config.yaml
balance_loss: 0.00573
init_std_router: 0.0129
positions: "rope"
rope_theta: 10000.0
rope_fraction: 1.0
init_std_qkv: 0.0253
init_std_down: 0.00351
Below are experts of layer 4 (counted from 0) of a mixture-of-experts language model. Rows are named router (the router's row for the expert), gate (a neuron's input weights, with its number), up (a neuron's input weights, with its number), down (a neuron's output weights, with its number) and show model dimensions 128-255. Each number is 128 + 24 x the weight over its row's rms, rounded and kept within 0 to 255. Numbers have three digits each.
After each expert's rows: "comes after" lists some tokens at least twice as common just before its tokens as in all text. This comes from a sample of Wikipedia text that the model never trained on. Tokens count by the router's weight.

# expert 6
router:143147125144130143140149110101133115120101110155154126110166097093136152119118134137172135104163183150131189090104105138135146108110165150131138124142139154113088145158099153130141129139120184107136121140088143169099132172125156163158140099116100149144128099146141122130095127130130108157119152118162114162139112104163161143098122118127149126185170141095124143165109145175193149098101
gate1:117137115132099127112119094058163083129123112117138159112111137140132155156153172140123104111180154166134089140112117128146136139137082126128147106105133113122123132171112114121110127149092189126158143115098142120151120173109113112111163114109119123123188161156122103145116140112141136175119086133134127142135134147159150124108093114125118125150116105149135069164097123160129130100123
up1:075119184137150137166133133112118083111166121142146118162123121144164161118141110113095067108132132147095131128114094125124118126127148146119110097171134138136150145172106122154095113117090103133135130171144150140059112102148124134080145126070089148132106104169137159122126169150138132130113099149152158136117157102120132136128106126142103110124116111130153161139157139120130112108124
down1:127145202149087104092175124120114101129106127138079137117125131093145075130165127159138125138134161137143174144129120121123161083154131143101152111119122113114141105190112123138091138125088153152132124147117140169115106197123157128104110123122137063147146144123170148118148107136138147158128120130130160142162111126168137115111105113083156132098151173103150135135130147163186136083160
comes after: " the", " a", " and", " to", " of", "'s"

# expert 13
router:136148126114127129155155119144107125145120118135114144122139111133164128098151149127146117073124170128147127128140075097140121106147126123098145102096121148174129091103131138111161161126144133076165134111109111131111144129136139150131141119130109146146138096128102156171160141133142153139111163124137102151120161113148086174135117105147142132172123164102145138119156124132125110113111
gate1:116134098138135137156138133148118117093102137133128125129134138116169121104095126096135099126119135151128169194105077123070148155169091118116145150119118119150080142129115146086186140101099110126134135160141159134129116117123182153155121143145117091101140150175109151109114095123160110081107107103122132155109138075107127185090109111146099102154141133114131150109167107145127123116143
up1:112162126151097126131125134146113134106124129104136164122142128094154139101108127163136117130120128116093138129134135163149109132098143129127158169144151131139094145122150162152147135147143134111163117133170145130092111141126189106139117145113150160189093091114148135130141104085100100165131096100136093118104122128133125126167129123136123070087128132157108128117148131105119177143109
down1:134153152155083120146140090150109114128108111098120130163088123108120119131166158140174112145125119100125119091127116133115112144108126099146091102143128135156157143159126134106142135118103087101093109127153114149093071167089082153151112132080084111144087139121104102146127156118155104175106158102109150140141102141122122118158170139122098129132118088153134104147170118131118137146130
comes after: "0", ")", "1", "2", " —", "3"

# expert 11
router:118122148113112096155124111124152134094132155123120147166122085131203156135098129092153149091144146128152182094128108111164169073131132139118147108181125127131095147162125120085085143111134144117104126117090177111087109154121089116118160135098126117136120120140133151133132118157151187095123125096127154141102115124195093143142104129099157160099118141114131124140131102148136130109170
gate0:114141143116124133139118111098152122145161117118090107113125121145123129156152137135136059101131127084171129154113156115092184135132114097147103131105122162143125152090119121131132115139154129126123130124120199153053121130151131138107140121128124151116160133107143152129118078164117116151139110090096139129116102140113155138130085100165121124133133183163148149130139062118132144154141
up0:117179145153127112114125135144097122152119146130127126118086111082148140147126102152136040097117119152118104117149147162173127137138123121126175082110154135100122125133098153084117113128099171113086158133127109127128109120144160131156051130095147120170114139136089124082122139160119139141099115112110138085155156128136144084108150137132156098179169119095125149100145143136122174096116
down0:142143165115133084138156134106104093126146111094122149154157139091137132166097130126128086154124124091133118149139111119145111103135121098107125167110084106136175132063136110113131070142121120118136142133100136159118141133109100138139142156125109147068159109112122136146162115174092148156087133097133117140151118125121124117121129116102077123126116114100131174109153114138119176140135
comes after: ",", ".", " \"", ".\n\n", " that", " where"

# expert 19
router:141139155140106127163127111120125081109114132120159085189158081137145125130124092119131105132122124166175140073128148113126170160113110143096127101120109086138095108122131128101162118109140125099096127142125129140086149108151106162118116144092082116152128114136182112112109139159129103130094143121124103173126082099150123128124112115114149142155143143120181136119090124137122132122168
gate1:112129136117126134159119115119096134132103120080083090163144101132114106115123139116119174138142103111177106092132174066109170118089135086173130128147133087103110148151155148102163098118135125135088150141119120103098111123134133130126133092112141135161156119150143135133126184100110118106072104125127117105112120138137179172109116129153112139108102115107140150128095118131113158096157
up1:163169171087128127157139145143147132127147149126122138139128107120135155120156139103147142142145172131158119123130116172148118151137105111102142065127131120108133167106147111161135142105148155140166107148136137050123125117177098125115142085150106131141121122103125119094151107107174144158099118174157154098147101133112107125174124133126144139118136148149132106146135169170114112063138
down1:099120086199148122095131125126158089099113123118113121132103124144113121144093136117145131109140146120119125204121107130092093119096151161137128098133103094160108151117123152106094129132122125108147125107112136119084152114115103085124139101133160143120106118102113074135121130120145103106077161112076111132123161111111144162088175110110144127197122109149116102091140146109137158094181
comes after: " the", " of", "-", ":", " (", " by"

# expert 16
router:127146151145161118114146131129111109075156115150139151157128159130188135102099108089148152127119120142097133104154134141127140161134106132092137096167136159128067119134107137115116126101126164156109146103129133155115118098120107124128161155180104159134146137115127067151166121131111156120118114137143107152120157120179090109137110121114155137138143135101143127140111144143165112083166
gate1:153144099123074128110155156137170135115118164138131151105113114130169085177126136135133134152121104154134102124111144124156143143115120115141175152170124124155170118104122141115162134126086130070121170092130142105137130156110175160133110163145114134133131124106137144134120135107154114100145140103150144146162145119101118083133104135105101087171124129135185154134073123058134145148146
up1:110136140130134134147117106113144105074123154143093127115084131155153153114137099155114145171145119156175139120158091124096125120119107102108114094135126144135126148140136124069144115068114116126177148085075095137134140099096115150143139125103180137201107173102115147143168116148144146121127119117148147152175119112095131109134113122121133155114163164136102164161144117115096143103120
down1:128110117103128190133151089172098124133128127109154108112100161200152101115119141136159132133107123101147139122066174113097095132116109149172131147125137123087143137113159125121156104178127114141098180072106124165116145130147122099089102133139194093126136143135168100132096138119087143153129130095139089119142133123092117086112136082108143107120108136092136122176140187119110118123121
comes after: "-", "\n\n", ":", "|", "0", " such"

# expert 4
router:134198146115102101136091105123132122099114093124144075107141139070139168132184167106157081107150138133156112087193141135137134107141154115129140113123146174169115120169098056111089131134108153124163171120114151115085096161144108119105138112166116105132161154149124122103141109081163162099122131125135106148138116171147110144091101134130129157112168144105119146108110141092151136122122
gate0:107110128116147113096144103111139173099161121138138121111105147124091144158153131128124132148137154082122175086130119135149102170101149141148131129133069146110154076112098094098110092102135103138146056114115129121145163122130138107093109159119146162167132136156146114098140153170100108127063071117120118134147111171131126068129123111129139082106151115131179132158110160120159126092108
up0:089124109112140099142138116181156135111160118141118135203101134153101117141124093147126145113138112121113160164138097123140135145090175135081097115154071106121108071164150143136134174129087106127127140115106122138107149125129159123103134153128164123120134102099119121095108110114095103146137129130062116176110206103084103152119122143151119130096107198142183170122128130156151149126134
down0:132121117120130110125143156109114171162144114117147118097131124144183103119143135128162174116110118089103131095111157137128103157123109133153098182120135175069143174095099136122115118133105132105145073112116119107109099144124125128116167107085149166129166155135100113174143196161184131136136146158136140154130135146177171106112074154115127143102139111129122119113111148121165103121119
comes after: "\n", ")\n", ".\n", ";\n", "\"\n", "==\n"

# expert 1
router:178136130119088110145135090117130113103107118148111111120117088130128149130114118160144095124139132127148171129152120137125152118108116184126102096130144149117131123130128131117120171119087143151122134130132120157097131107133112162104140129108060118127140125148134172155123136142112098156098190093143104166128124150128056083120129103136158129164132123067112137148132126174156128133160
gate1:117051116116166175132097137168170153141168141114111124176105126086097157122126137103149101151101176097138155131132214115089145118113124116129130123146142168126117111127138131136116132147100174103142121116122109086118157152112123167063127136137136134126108156091118106114127101131153152135121099122120115116157095103123157128147142140138169106149114098135144133117096108154117123120117
up1:129136141156109142106133102133120127141126121191126133124088137171124149093114109165134112130102083121125163134144165139147151149129123148163125130133110050117092154165104161126110133137133128130167143118104129088105070111137143150108155151163119119142144132147103118156129149139121143089147082133102170090117155114133115132142143113132123106133133111110184169137136173117157148116103
down1:077140120113135159159084139159119093108107099105126098126126149110100126151151130085108136130107126113116136113098111112162110116146092138137129118101126128173107102123101105134138066128114136112142105134126102104136144095131151116133081156139115146123084077094100115138153127128163155132107152090142123127147116111091147105128075125145081122118164114108097113099153057130104100171124
comes after: " |", " ", "|", " in", ";", ":"

# expert 5
router:134106166128146137138117129122128106106125134159120140123137166106158087085088131154177119099156133168150141138083119120152137138110112144118157116130146143101115155169113106117071131128184161110120143102073139127119081139150123191133124123113123106150094158135148127156165100122131147139146117123128151199120117142143086120125102123143133147119129134134112174113112097155116072101129
gate1:101103137130137180119121147095106157137149098158142110184128142129141168149133094120136107170085111148148115113166167125134077116090171094115133138089094144138159134123121136120091102141127124131134096159118123135083159102127159172173142163152099074163137079130089146119085133118158130112146130093130119153152150121125127148092105146119105126101088152126154094135128122131127122111187
up1:129122111097154130130159198105147123138163131173156096122105086146114137142174152105140117150115116145093122135124152134115148146084133095145146156110137166095086107118145133185135133122099131093140118148120135131153172133108132149124163131143131113150118130076124172104104126184125147133126123121099137086126100109109119145147111156171137098112137113137155173138118099129139133096139
down1:153139094168157134163160215152098139119101142127150157152129136153105122143144151141119142120125098084095081127174099095107165075100158076135156104146113142124093113120151126097170167126107131142157141125073110112172121140079107094135107100093146129141137128123163116152161168150114081089117087146114142154083075145170155120143154124116089086137135097174150119124118116132116120087128
comes after: " |\n", ".\n\n", " a", " |\n\n", " one", " part"

# expert 17
router:109128130105120155123149126109140126104133120138134161129134101128160160138117142145177106131111104144126144118128124095131124177136110143119161122132137098135119147147128106139090107114139110151133154137123115148102089117146093125078184149109100155122132140138128158167163113165136079146156135113128127146129117143155122162131181081139117143125130135130109120137104134117123103113157
gate0:118095077156134098095125123122163152148124149132155150112118128096157139172137180142137128097116147096107133147135113106158121177126108114174142120181162123160121164114160115103101148088118083128165115147134169130128134148144114138118151110128114144103173118128126131103124115119104116075141118134147133086090178100109128133138094114133162139138130138143151096115134114107181129149096
up0:115126156085135116112168127104119124164204154087131174107109170143145101154173156131092134118124107157106176143113128138092120108151140162153150096123119134113149168113135149169121111151158142140147098101115164125101138100124161128134171187124134145119110134123102124132117080179103140136154076128146192094140165165129172122159160168089115110126120107133156122152121128118158131120152
down0:146111155085137123140177125044132079134120103145091127101180149162126124183149133129127131132150152139124136166131150133142157101153129146130113111128107112160122116105130128108107154153095117110136174130148143103189166183070134124143109115099139123149104095153125115110124138133085116124123133130119153103119118120094124143075135144137115113127119115091116105136085151130122152066147
comes after: " of", " in", ".", " to", " for", " on"

# expert 12
router:128128147162124121140116108133118135124134129125098139127120126137132137081135129147116131118162159164114118101118132099125123153116148131132139102131093164126111139151111143114093176116144165127141097134119122135101131182145129184116176082134121131169150152134111108136132140101122143100091111072101130154143156104163084143154121115168159160163115123156118147120076143154130110129150
gate1:143117131111136152123128159131136062142139088137125101133123123173090132129136144122149166154164184140129097111163132135128110136103165140109151134172137078140127142125127161167118075142138103085116140132120098109180130128063107088153142090118073098101168135144140118145184097150128097172118104096121113158133152129168155115077180133162147107136103125133116154090152124150177132138128
up1:126123115170121114159142143129116125121120103129163118091116087136132101095160092165152093158115109100165109094112116106099087157104169121137086142125150110086151145134087144104104140098111128141101137149114134080154143134157111104087153071112115095129114169138091112114162119173105177139100137139117122122146128112151130186107135097146124147121127138144134126170163122098122153134116
down1:113122118137104134157078119130096141169103139127103127172185142102111133118085173080118142124111133117138125160082151135116125126155140153089166156096142115151097149115150110104154037126130143111110155157131112134152134126126153144092124108110095151137132133132134094149144108157167159145184146108127116166163162118134140110150163123158161135074079178116153114160161104125151121124122
comes after: " ", "20", "19", " was", "–", "18"

# expert 15
router:169154135118105148168149124120130100109149168143105126154190081158132109179106122105140094144165180139147107083125127122129148113104089135109106080153134121106124130114153122126127162066130142165133141134151127103107118126124101162114128137119106143162100126119084156128164111153163159128115158105107067125142118128119123114177094128169169157137135144095130143131084119137161121121134
gate1:132107106116148148146100138133148130133112156112109162121193137156128140112109132140151119125146084113126125131126123123141164137120109175115106120129130121100125119077145148143080167150109143116154142132133149117149149114141125154139111184119120122094119167112144161146129142093113134144129076107116170121149098170151098143142130124109129154115135119098132110119098127095161147132142
up1:106162104117077156136119112125095141094125147159161115105111151138131124124150142147161114158126139138136154127140132100154097145165096141138160124128122146164115129129113153120150143148115138128124129114162160189126160106131138140104117122131126123095112133130140120108136103144107151136144120135114128108124133139133112130160074139137135155135160123137151170113139164089079130147119
down1:163132152133130126164140103105159132082146115079108104175168116166120126127112106105113148103092152122142133173125133130130115127072116154144116078153104112133140136115130149109158107130123104177152165162118138115137162129106157130135187126161094131166075122081127150114148108147156126193092148116123145139142116107134122102113091130099074152128132154150108084082109122139180137107127
comes after: " the", " of", " The", " a", "'s", "The"

# expert 9
router:168132164105140131110111118129114091120164131153162122154123153134169134161116127131124122127178157140104166104081094127144126108123139130113074116161097142106125143167101146128163172113127119138120142162142148147099117151132124098118141141120150095163103141170088137159129121138133121103115132101119123133102149105167099119110146105102147177138121110085110132141093120147094106105103
gate0:132115126148122136138139079139150207082110110131114141121100166150105089130184088122164148149120095160100120115116115121114143150098130084107150128158131126082113105149150123091140125146172126154110076095191111118109156163155128121111140119142139117128129142161112140105123112159128184122137101132122153107117112126104142129119153113134097093128102167101101102124116120126098149126125
up0:163104152159157174124129118127135112130123109119096105156103102188143158079181138100123134101133098162135163149166121107162118114108138127105124148092146113129127142091147143166145114101132087121178117144112108137118119125157133143143137129153096075140128131133088165096117134129141091127136116155111101170136134077122149169140138097176129122158135141180078182128156089085158140118129
down0:161138130139115133111152146160137122188112171141115127108129148176133123123155157130094139163158123140096121177107094173093118162147090145160080146122133072098129138149139140131148137154131181145103110066141132132096101102141137141116132099130121114102125173156116156140129144130156102109116144151176133130139126108167133137151145128141094148083147169135162137144101162153118123177117
comes after: " ", "–", " /", "10", "\"", "00"